Below are experts of layer 7 (counted from 0) of a mixture-of-experts language model. Rows are named gate (a neuron's input weights, with its number), up (a neuron's input weights, with its number), down (a neuron's output weights, with its number) and show model dimensions 0-159. Each number is 128 + 32 x the weight over its row's rms, rounded and kept within 0 to 255.
Before each expert's rows: "gets" lists some tokens that make up at least twice as much of what it gets as of all text. This comes from a sample of Wikipedia text that the model never trained on. Tokens count by the router's weight.

# expert 17
gets: "ian", "ation", "ia", "land", "ist", "y"
gate1 [107 120 176 125 128 138 140 163 165 102 185 160 137 106  87 126 161 120 183 102 159 140 121 105  96 122 106 149 141 154 130 194 108 139 144 135 172 146 106 115 182 138 172 196 138  97 143  99 117 130 124 102 106 124 152 130  91 131 149 127 190 165  99 103 137 119 107  87 121 156 112 142  73  88 173 205 131  67 133 121 144 134  84 135 165 148 209 139  78 151  83  94 119 127 177 114 127  83 158 140 105 149 115 122 126 200 110  69 128  86 171 155 119 156 156  97 125  63 121 114 159 165 159  70 124 120 125 118 161  77  95 121 124 129 134 128  97 110 116  62 144 102  92 108  94 162  98 131 139 159 174 128  91  64 102 159  59  36 125 148]
up1 [ 89 160 113  95 193 152 136 143  94 112  87 112 135 117 134 150 112 174  55 113 116 157  97 139 144 163 141 184  87 108 133 133  81 191 134 133 109 157 130  45  77 123 159 164  86  98 115 122 150 132 130 105 140 124 180 117 139 143  87 169 131 134 125 123 129  89 141 162 105 133 104 151 163 113 159  98 126  52 119 131 144 146  96 173 125 152 118  65 170 166 163 171 130 125 123 152 130  83 161 120 231  92 129 121 147 159 165  81 104 103 150  93 121 185 102 132 160 200  95 128 211 112 120  70 146 157 125 150  97 118 123 155 169 157 167 123  82 116 122 133 148 136 148 128 128 162 186  72 158 108 129 128 106 162 198 116 149  86 161 107]
down1 [188 117 136 123 126 147 111  97 105 112  88 153 123 147 176 145 117 131 168  88 105  73  85 109 117  86  93 173 145 169 115  89  93  68  90 139 104 117  98  88 150  84 126 135 114 149 111 120 161  98 145 164  98 154 111 135 153 107 125 130  67 130  84 163 123 151 142  90  63 144 166 121 127 142  99 137 151 166  56  94 139 154 163  87 121 128  87 100 189 183 127 131 152 115  92 167 174 141 171 113 106 181 151 114 103 113 116 162 209  94 132 143 106 151 115  78 159  86  64  88  77 106 139 150 142 109 132 105 138  86 134 112  97  96 159 152 128 133 150 151 114 138 154 158  63 106 138  28  89 157 145  72  89 156  99 167 161  80 114  96]

# expert 30
gets: " was", " is", " \"", "ly", " be", "=="
gate0 [133 106 144 141 108 167 155 145 161  90 141 155 107  93  58 138 176 129 135 172 201 129 168  86 146  87 118 106  72 121 183 114 117  90 156 145 134  92 175 137 159 144 169 120 120 115  86 128 184 168 148 167 143 131 116 116 146  97 138 172 144 131  99 145 163  83 127 128 111 104 191 138 111 121 103 171 176 117 161 173 101 140 179  93 129  85 201 161  98  83 110  97 169 157 106 107 137 145 156 143  86  97 137  80 139 161 106 112 114  82  54 119 155 125  41 174 107 191 110 104 132  73 188 186  97 174 138 108  81 112 160 156 114 117 135 179 121 130 127 149 146 141 148 118 107 126 158  86 133 111 117 102 103 168 100 142 118 138  99  59]
up0 [140 116 121 166 188  81 117 128 122 133 162 118 150 119 101  69 187 154 120 120 192 113 105 131  93 177 211  84 157 152  88 136  97 151  99 161 175  84 141 159 126 131 190 162  93 131 134  98 104  66  64 120 100 162  94 175 140 105 113 188 120  67 171 152  62 123 198 111 164 115 100 166 100 147 187  94  57  88 124 150 125 122 126 103 100 148 144  80 128  96 124 138  94  92 114 157 119 144 109 168 149 179 134 105 145  85 134 181 121 123 163 135  79 143 118 111 176 139 148 133 146 141  59 110 124 103  80 141 182  88 170 104 117  79 170 131 115 171 157 123 114 128 138 140 139 160 121 137 115 109  90 116 101 142 159 102 108 159 146 157]
down0 [142 151 153  61 129 159 118 125 160 104 122 159 164 120 135 107 173 145 147 134  98 155 124 110 103 142 147 140  74 106 182 120 168 160 141 165 188 136 132  78 136 113 181 103 175 145 105 175  78 158 207 136 137 115 126 146 110 123 135 102 120 104  99 111 120  92 100 150  66 129 158 135 112  67 120 106 174 124 121  58  86 168 132 120 166 117 152 135 138 165 111  74 107 185 148  87 129  98 180  95 128 131 172 201 167 173 111  79 145 134  98  78 127 183 143 145 102 119  88 135  37 124 120 119  58 189 167 131  68 171 136 172  82 160 139 166 138 103  63 130 140 109 152 135 153 124 167 131 131  86 144 157 124 157 137 154 116 152 122 147]

# expert 24
gets: "ation", "s", "ers", "ion", "er", "ction"
gate1 [186 132 127 119 149 144  97 112 153 182  67  72  97 115 141 134 165 176 127 134 136 142 146 127 157  72 144 129 164 140  81 175 137  92  95 154 127  72  91 107 173 146 146 117  95 111 183 145 107 112 159 132 184 186 151 108 116 171  97 145 122 118 111 106 109 141 124 164  96  63 103 119 165 132 142 137 142 144 103 114  92 135 139 163 176 121  89 154 134 133 117 112 174 134 139  79 121 100 132  74 159 161 132  92 122  83 162 103  84 167  65 122 186 100  28 148 132  72 109  39  90 103 120 204 127 150 157 110 178 125  86  96 141  62 132 145 119 136 132 111 115 119 102 131  98 155  85 101 119 151 124 151 110  65 124 126 174 174 107 152]
up1 [123 162 110 168 187 132 116 107 164 135  87  86 126 111 126 121 138 180 144 125  88 134 105 154 132 116 202 112 137 155 104 183 132 170 122  89 171 137 166 116 138 120 122  89  82 199 205  83 136 164 122  99 156 215  80  82 131 143 114 154 150 159 118 104  99 118 107 155  89 165 103  83 153 115 119 145 115 131 128  66 149 129 129 172 135 148 125 189 159  87 102 181  93 144  89 163 130 122 152 105 147 156 111 136 105 117 131 126 132 161 112 165 172 102 102 114  76 132 114  75 164 129 101 166 125 104 135 125 132 131  86 119 104 143 149 147 156 205 165  73  72  60  91 171 136 128 157 117 155  94 200 117  95 162 118 135  53  82 143 136]
down1 [138 136 116 108 176 177 154 105  65  94 138 126 144 188 130 152 119 137 105 166  84 175 136 129  66 124 184 111 152 163 154 114 122  77 131 168 149 145 126 149 191  84  70  81 142 127 171  70 139  72 158 122 125 186 157 125 139 129  95 145 160 162 160 159 111 136 119 110 168 126 152 127 110 134  68 164 139 125  94 103 110  92 155 115  97 116 147 150 151 144  88 164 106  96  97 118 119 108 148 128 133 179  98 120 135 146 163  84 135 147 130 121 118 125 127 132 173 127 203 101 185 123 140 112 111 130 129 129 178  68 209 112 140 151 151 166 142 134 199 102 151 131 121 105 221  78 108 156 158  80 154 186 138 164 106 183 168 190 111 151]

# expert 13
gets: " s", " m", " b", " B", " S", " f"
gate7 [ 52 139 108 163 164 126 125 121  90 130 130  88 208 104  89 118 137 112  88 130 157 179 147 165 169 189  86 108 136 118 145 103 117  88 118 174 101 126  86 143 102 125 118 201 133 120 155 172 130  68 121  81  67 135 126  90 139 152 152 167  90 160  70 126  77 115 102 153 192  94 147 213 144  89 136 138 100 174 122 126 119 103  95  87 137  86 158 143 111 137 127  86 165 116 120 138  98 131 162 164 142  89  99 145 115 113 169  97 117 122 111  91 142  88 152 171 136 167 153 121 115 144 111 126 123  90  80 107 162 142  95  86 129 175  97 118 118 176  82 146 160 187 119 117  95  36 193  86 154 113 132 113 102 106 144 132 117 172 108 147]
up7 [ 76 141 124 137 112 182 170 122 151  48 152 146  98 119 144 108 108 158 141 117  93  79 111 202 100 111 141  89 124 123 130 155  77 165  47 128 135 108 185  87 119 164 119 165 151 129 159 151 150 136 104 144  31 112 135 114 103 127 121 154 130 144  94 123 172 123 184 104 142  90 149  50 167 152 110  89 168 157 116 141 146 158  63 132  82  88 109 145 140 137 137 150 102  85 168 137 162 145  80  86 148 146 125 131 123 153 108 152 148 166 137 142 160 129  92 102 111 148 128 124 143 173 121 134 165 186  54 118 187 112 127 145 146  73 229 145 125 138 104 108 130  84 161 110 155 157 124 111 141 128 119 107 137 160 211 125 126 116 151  87]
down7 [182 134 141 114 147 136 140 107 146  91 123 165  75  92 140 161 127 172 129 142  56  89 103 129  49 186 141  98 167  80 122 106 117  46 156 101 108 137 144 167  80 123 144 106 152 109 108 110 162  83 121 138  95 111 122 129 123 136  77 119 106  72 131 101 122  90  70 175 125  86 158  68  61 161 123 113 121 179 121 156 159 142 154 222 140 143 143 108 122  72 139 125  86  68  97 134 102 118  89 116 131  99 111 107 183 102 122 115 132 110 129 143 139 164 130 110  97  99 106 130 145 117 118 150 121 177 115 110  97  99 117 164 200 137 140  78 178 112 126 127  85 150 111 145  84 208 157 173  98 107 152 103 156 143 112  99 144 194  92 108]

# expert 27
gets: " ", " (", "–", "-", "/", "("
gate1 [220  99 140 142  53 124 146 140 178 181 133 141 178 132  85 161 158 112 161 180 169 100 155  88 153 166 115 129  79  96 165 137 149 135 119 100 136 170 135 110 146 111  70 112  97 145 145 131  76 109 139 113 155 168  97 184  59 144 162 171 117 177 120 139 103 113 120  94 160 110 139 136 118 140  84 165 179 121 140 128 158 171  56 132 108  85 135 137 128 136  70 152 142 142 104 103 117 104 135 114 135 182 127 159 118  87  84 173  93 121  90 144 104 107 140  58 155 110 134  96 129 149 162 117 164 114 110  73 164 163 141 211 120 152 111 116  62 156 138  98 203 134 100 145 103 150 151 133 150 154 131 141 119 113  99 118  87 171  84 183]
up1 [153 107 167 143 109 126 178  80 109 150 105 150 121 107 162 112  68 128 148 199 102  80 166 118 144 168 132  69 104  76 115 114 128 120 128  94  83 167 173 101 173  97  68 161 149  86 119 119 121 175 130 195 151  95 153 122 148 134 117 168  63 125 112 172 197 101 150 123  76 192 183  61 119 128  98 164 147 126 100 146 137 161 137 153 124 119 134 130 101 159  90 108 138  77 162 138 180 143 146 120 112  90 130 170 133 138 128  78 209  96  94 121 193 104 101 124  98 172 170 100 119 155 172  90 178 135 116 102 107 119 123 165 118 114  80 127 155 187 145  91 182  87 148 132 145 104 146 137 122  81 134 156 158 104 126 111 125 133 172 154]
down1 [165 134 182 108 109 167 135 105 114 129 156 141 148  77 131 151 128 145 146 116 113 139 111 161 133 173 123 112 102  63  84  63 180  68 162 129 128  81 147 120 153 143 125 157 137 112 190 120  66 146 104 103 130  73 156 128 122 124  86 157 153 116 145 111 102 139  99 116 122 144  81 168 129 108 101 152 151 130 173  84 143 153 122 124 116 111 125 136 125 116  38 102 155 113  83  96 137 137  90 136  49 112 124 131 100 165 156  75 153 108 105 158 114  76 189  99 106 207 151 126 153  91 143  86 218 107 105 100 124 158  82 128  94 145 124  78 106 154 137 139 157 160  62 149 133 130  99 141  97 141  54 127 154 159 119  90 108 193 129  57]

# expert 31
gets: " |", "-", "|", "le", ";", " ele"
gate1 [ 93 111 147  98 104 134 102 112  67 128 161 166 102  91  73 108 138 133 144 122 184 192 180 155  78 124 164 133 184  94 117  64 165 141  93 142 197 117 111 166 173 108 152 152 162 138 132 156 170  72 147 106 126 120 163  90  96 142 136 105 182 141 112 153 132 191 126 131 103 163  87  99 122  96 177  27 107 131 186 142  92 186 135 120  82 118 151 114 150  90 127 159 123 138 143 125 156 141 128 183 114 135 111 171 108  63 123 155  91 100  71 125 142 103 142 140 176 103 123 127 124 139 142 145 128  74 151 113  86 101  77 198 121 129 154 126  83 139 176 164 104  97  90  86 115 132 111 111 125 132 132 167  50 152 136 119 125 155  98 143]
up1 [117 134 155 153 135  63 166  80  71 133 156 146 170 209 142 177 106 178 145 147  79 148 124  96 158 103 121 133 184 167  93 130  81 144  87 177 120 178 166 185 144 138 116 123 105 117  32 118 110  94 148 135 134 117 120 154 113 124 169 108 132 211 124 140 143 138 173 105 153 113 124  76 154 125 165 120 143 170  88  75 171  90 160 101  72 163 126 146  86 175 128 115 148 120 113 152 131 122 106 164 101  88 118 116 123 151 165 144  95 100 106  94 122 120 137  94  68 124 178 117 107 199 124 132 123  95 116  95 155 181 184  87 122 123 112  93 154 160  73  65 140 115 142 145 141 101 108 108 132 106 128 202  88 138 146 127  88 119  95 131]
down1 [141  87 180 154  96 125 133 155 119 124 139 101 133 114  98 132 100 139 118 147  81 153 115 164 112 158 113 109 131 101 160 170 106 193 105  93 183  77 144 101 158 100 116 167 163  88 178 108 139  99 143 125 135 111 142  94 163 106 129 190 125 121 136 135  79 150 189 134 138  65 159 206 119 135 104  84 202 109 142 142 101 119  85 115 144  61 150 185 120 115 135 138 133 175  95 172  81 140 111 148 103 144  98 101 153 144 158 179 126 136 135 144 122 137 113 112 123  82 101 141 117 124  59 109  98 106 143 118  97  34  93 160 143 162  78 177  85  76 112 157 104 104  78 112 163 186  74  86 142  91 140 154 109 177 137 132 168 183 163 116]

# expert 36
gets: " and", " the", " in", " of", " to", " for"
gate1 [ 87 121 146 100 138 124 123 116  89 148 148  77 204 207 121 169 190 126 160 117 132  79  95  85  49 118 121  87  87 166 155 178 110 140  98 151 132 118 103 183 193 150 188 121 162 154  73 127 133 174 138 157 122  38 180 147 104  81 128 103 129  69  99 170 214 155 162  81 137 148 144 135 146 127 132 122 105 159 180 141 133 104  98 128  70 194 141 142 132 166 147 151 152 100 106 143 179 176  98  99 152 185 120 104 115 150 154 124 106 143 107 125  98  66 141 158 125  80 145 148 142 137 132 145  92 115 129 109 172 110 178 154 122 145 106 100 119 140 154 131 136 125 111  90 165 109 132 100  90 142 113 125 130 100  88 107 103 110 156 135]
up1 [157 134 121 197 140 165 166  76 156 132 142 126 167  82 171  95 115 148 149 178  74  89 171 123 152 160 178  75  83 141 135 106 139 205 153 107 123  98 151  97 175 157 136 142 132 150 134 153 148  95 141  53 181 153 122 169 186  97 155 106  85 193 108 120 158 120 128 175  89 125 126 161 192 157 137 115 132 127 127 146 121 164 156 124  86 130 128  79 147 131 158 127 154  98  90 163 174 122 141 120  89  72 111  95 154  60 109 138  98 158 155 109 141 100 117 102 130 143 111 122 133 121  76 183 145 205 140 133  81 151 148 121 111 117 141  78 116 165  82 153 112 133 141  92 122 126 165 128 120 141 117 182  98 120 187  75 168 140 169  62]
down1 [ 93 166 138 108  91 116  87 152 111 171  85 173  93 127 113 104 135 123 151  96 132 133 162  80  90 178 131 151 139  66  75 183  92 105 106 143 117 105 147 140  81 180 153 106 130 106  67  97 109 125 166 130 121 146 150 201 146 161 133 149 190 117  73 136 173 129 105 133 102 112 109  85 111 156 136 133 143 113 108 112 129  93 175  75  18 106 145 135 103 148 161 146 175 123 175 142 125 111 141 120 206 145 100 116  83 149 227 151 151 116 136  89 125 103  98  95  89 147 108 134  80  90 125 161  76 114  98  69 116 119 112 115  84 143  67 144 168 128 122 108 162 144  78 148  99 118 134 123 123 133 144  81 118 117 132 160 168  92 180 140]

# expert 35
gets: " of", " in", ":", " by", " to", " for"
gate2 [104 135 115 114 150 126 126 209 135 122 125 116 148 105 145 122 100 159 106  87 137 125  45 170 107 129 114 156 132 185 107 159 165 187  97  94 140 125  72 143 140 120 138 176  99 127 147 100 179 101  89 105 157 160 192  85 140 117 157 124 100 113 168 144 119  89 142  79 199 147 149 180 113 141 134 176 143 139 136 149  97 174 141  94 161 122  63 188 160 154 203 171 119  66 150 141 133 103 119 148 170 140 193 116 130  91 138 111 142 174 200 100  83 135 127 136 118 143 189 123 145 117 115 125 137 113 102 104 122 104 115 127  59 107  87 119 108 125 132 105 177  64 146 142 118 135  96  83 130 171 167 153 154 134  28 119 120 124 116 134]
up2 [134  77 141 112  93 188 133 133 140 120  80 141 149 120 191 148  85  59 114 133 104  49 159 120 127 124 160 125 183 113 108 121 152 170 109 106 105 129 113 145 131 102  69  92 165 123 119 176 150 149 127 120 109 128 143 184 133  80 152 160 145 126 101 191 115  87  59 121 137 154 134 151 121  91  96 136 109 131 100 123  96  87 146 174 150 146 152 153 104 151 112 163  66 132  96 182 179 146 142  69 112  90  46 164 106 158 123  98 115 128  90  94 178  92 143 179 125 122 120 126 114 167  63  62 158 163 113 125  55 126 142 107 123  75 141 131 130  77  99 143 172 157 143 154 128 131 164 154 115 101 123 187 126 188 131 134  62 104 130 139]
down2 [102 136  97 173 174 128 112 140 149 131 201  92 116  97  93 127 134 175 105 109 124 222 122 162 157  95  95 114  72 150 123 119 115 127 119 118 159 141 172 132 129 140 143 164 103 146 123  61 118  94 199  36 181 169 143 147 135 219  80 138  82 146 136 124 148 133 158 138  81 163 130 122 118 168 142 111 101 148 140 156 143 140  74 154 106 113 124 117 192 125 140 129 140 149  96 121 112 136 133 152  99 149 162  97 144 126 147 104  13 121 120 116  78 127  91 143 119 111 173 144 150  81 140 139 103 107 166 154 197 114  95 149 141 175 104 120 141 139 179 129 134 136 115  96 162 153 124 142  56 108  92  81  91  97 154 110 132 131 168 183]

# expert 32
gets: " ", " d", " e", " D", " m", " t"
gate1 [110 172  69  99 127  81  94  76 141 124 173 137  92 153 136 115 143 160 116 152 118 157 149 149  75 186 155 144 100 107 119 125 111 123 165 128 154  91 185  89  73  60 145 141 153 126 146 109 125  98 144 116 185  89  70 123 169  96 116  62  84 129 156 136 160 139 156 131 103 139 141 126 181 101 165 151 124 132 216 139 163 144 188 117  73 157 162 174  93 154 135  87 156 121 142 161 104 173 156  79 136 195 127  85  45 156 138  76 109 164 160 138 101  91 171 141  98 112 142 164 136 131 178 112  85  99 145 113 136 127 122 102  92 168 149 106 122 136 113  91 144 166 116 118 134 149 124  91  98  61 120 136 136  94 134  72 164 116 163 178]
up1 [ 93 145  80  94 186 142 127  69  89 130  72 142 108 134 100 174 183 170  86  83 102 183 194 143 133 103 148  70 135  72 113 145 114 137 111 158 129 102 151 102 122  95 140 129 110  85 150 110 117 154 125 166 126 101 144 163 122 195  66 101 168 195 148 112  96 148 143 131 141 133 205 160 159 126 186 182 185  80 147 139 180 140 132 132 110 137 146 146 143 118 149 126 145 111 130 179 150  86 129  97 115  74 143 162 153 146  97  96 118 103 127  93 133  75 162 120  89 178 198  64 119 144 160  62 104 145 167 141 149 140 143 137  93 147 124 117 124 118 135 156 158 144 127 128  74  84 140 130  54 157 147 126 161 126 178  91 151 142 110 109]
down1 [117 105 177 166 110 138  79 180 120 122 127 109 130  58 153 127 114 122 101  91 117  57 133 114 116 167 115 151  95 173 141 126 154 126  80 151  72 169  72  91 109 152 185 155 149 107 128 130 102 128 114 136 121 132 141 132 148 112 142 141 101 104 153 140 118  54 103  97 138 140 146 101 192 126 104  61  95 139 131 139 132 164 138 111 164 188  95 153 169 132 119 185  73 116 156 118 134 122 107 167 158 152 121  94 134  28 143 110  83 143 182 142 152 158 143 123 139 110  72 211 129  90 125 174 158  90 123 138 118 155 130 155 194  82  99 112 104  79  93 111 141 113 125  53  57 134 112 141 206 145 106 132  94 132 100 134 131 170 115 135]

# expert 14
gets: "c", "e", "ep", "p", "op", " ro"
gate0 [ 76 198  98 170 154 108 128 162  84 118 137 113 127 145 167 149 129 152 160  93 114 169 135 157 139 123 145 152 101  81 100  94 140 106 132 123 136  67  98 154 162 151 162 118 134 168  50 154 127  88 134 153 150  93 137  91  86 151 201 119 157 144 169 153 133 107 149 161 116 195 124 107 130  95 115  70 134  82 128  64 189 140 106 163 167 106 116 171 149 168 100 155 113 149 125  85 109 165 111  91  90 147 228 139 134 114  82 107 186 163 108 139 109  61 118 114 171 142 171  94 164 127 169 148  87 159 122 138 145  86  99 142 155 182 183 131 124 129 149 104 143 167 158 156 144  93 125  95 105 112 144 182 115 121 132  97  88 104 124  65]
up0 [103  94 103 143 123 130 173 100 122 105 116 131  67 117 116  79 113 116 142 123 142  90  83  98 116  96 110 157 132 164 103 147  67 134 108 155 128 142 138 117 101  89 212  95 136 162  95  85 101 115 128  74 105 158 171 111 168 132 139 168 121  89 125 133 169 135 189 119 147 118 168  99 171 119  99 137 168 144 120 159 144 115 107 117 120 180 109 101 106 125  90 127 189 129 124 104  88 223 147 204 144 128 106 130 129 147  59 148  94  55 100 110 133 194 119 134  97 193  82 102 130  99 150 111 134  98 114 116  97 118 147 110 111 130  75 165 146  86 155  53 170 114 149 119  63  90  95 115  84 133 126 129 124  92 119  88  95 187 172 179]
down0 [ 68 117 124 107 170 113 150  68 164 127 126 163 128  92  93  81 100 100 151 141 104  88 134 141 130 114  72 105 134  58 150 150 108 174 140 125 161 132 138 145  94 128 149  69 113 133 147 154 150  83 163 132 163 150 142  96 176 148  78 169 151 122 146 186 170 146  95 150 180 138 124 131 152  66 140 114 147 141 176 146  93 151  89 149 142 136 153 166 105  89 115 109 143 141 148  97  81 100  62 177 119 144  75 180 120 105  73 151 118  65 141  77 103 178 121  96  62 160  35 126 106 155 125 121 166 123  71 138 117 157 100 166 101 125 104 113 193 100  98  94  89  78 107 105 100 130 109 144 130 143 120 117  58 112 162 121  93 114 157 151]

# expert 39
gets: "g", "ig", "av", "iv", "k", "ov"
gate2 [ 84  93 137 135 133 166 100 147 102 146 171  64 113 101  94 121  95 146 136 152 108  96 111  45 102 117 119 172 144 186 189 103  83 229 142 150 111 127 143 176  96 164 143  81 139 111 110  77 208 118 133 108 141 119 102 156 122 161 114 106  95 108 129 190  95 149 106 126 127 164 150  59 130 119 118 138 197 101  80 142 100 154 122  94 122 141  82  97 133 185 185 182 113 123 149  72 123 150 114 142 121 166 121  72 119 110 167 112 162 175 167 162 150 156 134  65 119 146 105 112 159 116  83 113 160  99  87 114  95 147 165 133  71 127 150 132 139  91 160  98 129 161 113 144 117 125 155 195 123 128  97 172 133 111 142  92 147  82 130 145]
up2 [121  67 146  56 143 159 127  75 154 115 156 124 119 162 174 107 104 101 122  81 145 132 142 144 158 157 127 134 142  87 140 196 145 146 109 138 136 161 128 165 141  69 137 169 186 176 142 135  95 138  90 126  83  76 107 156 137 117 127 176  87 147  64 115 141  97  86  98 150 159 125 112 147  87 168  83 155 125 146 173 130 106 106 178 133 104 112 116 162 164 153 124 113  88 169 138 137 114 118 175 130 138 132 193  78 168 138 147 138 112 149 123 195 147 116 119 160 155 160 124 113 143 151 134 197 113 157 120 115 103 170 108  55 169 120 131 105  97 153  91 115 141 198 119 114 123 174 172 126 197  54 175 114 204 139 102  74  94 100 148]
down2 [191 200  95  77 134 139  61  93 118 162 158 134 155 121 176  82 122 113 157 173 164 121 164 144  93  84 161 108 143  68  90 119 108  60 156  81 137 132 192 156  59 120 149 138 156 160 162 154  33 187 106 175 138 154 115 100 102 126 110 116  89  84 129 148 106 114  58 148 113  99 132 124  92 138 139  69 119  66 168  96 104 131 185 127 134 101 153 156 115 123 135 107 148 154 136 116 139 140 130 168 122  92 103 124  82 192 166 132 106 117 129  46 109 100  98 114 110 147 124 156 115 103 137 124  99 136 113 105 169  78 122 166 167 110 139 113 125 130 104  97 109 120 147 136 124 114 109 209 159 102 118  95 119 104 155  79  85 143 115 117]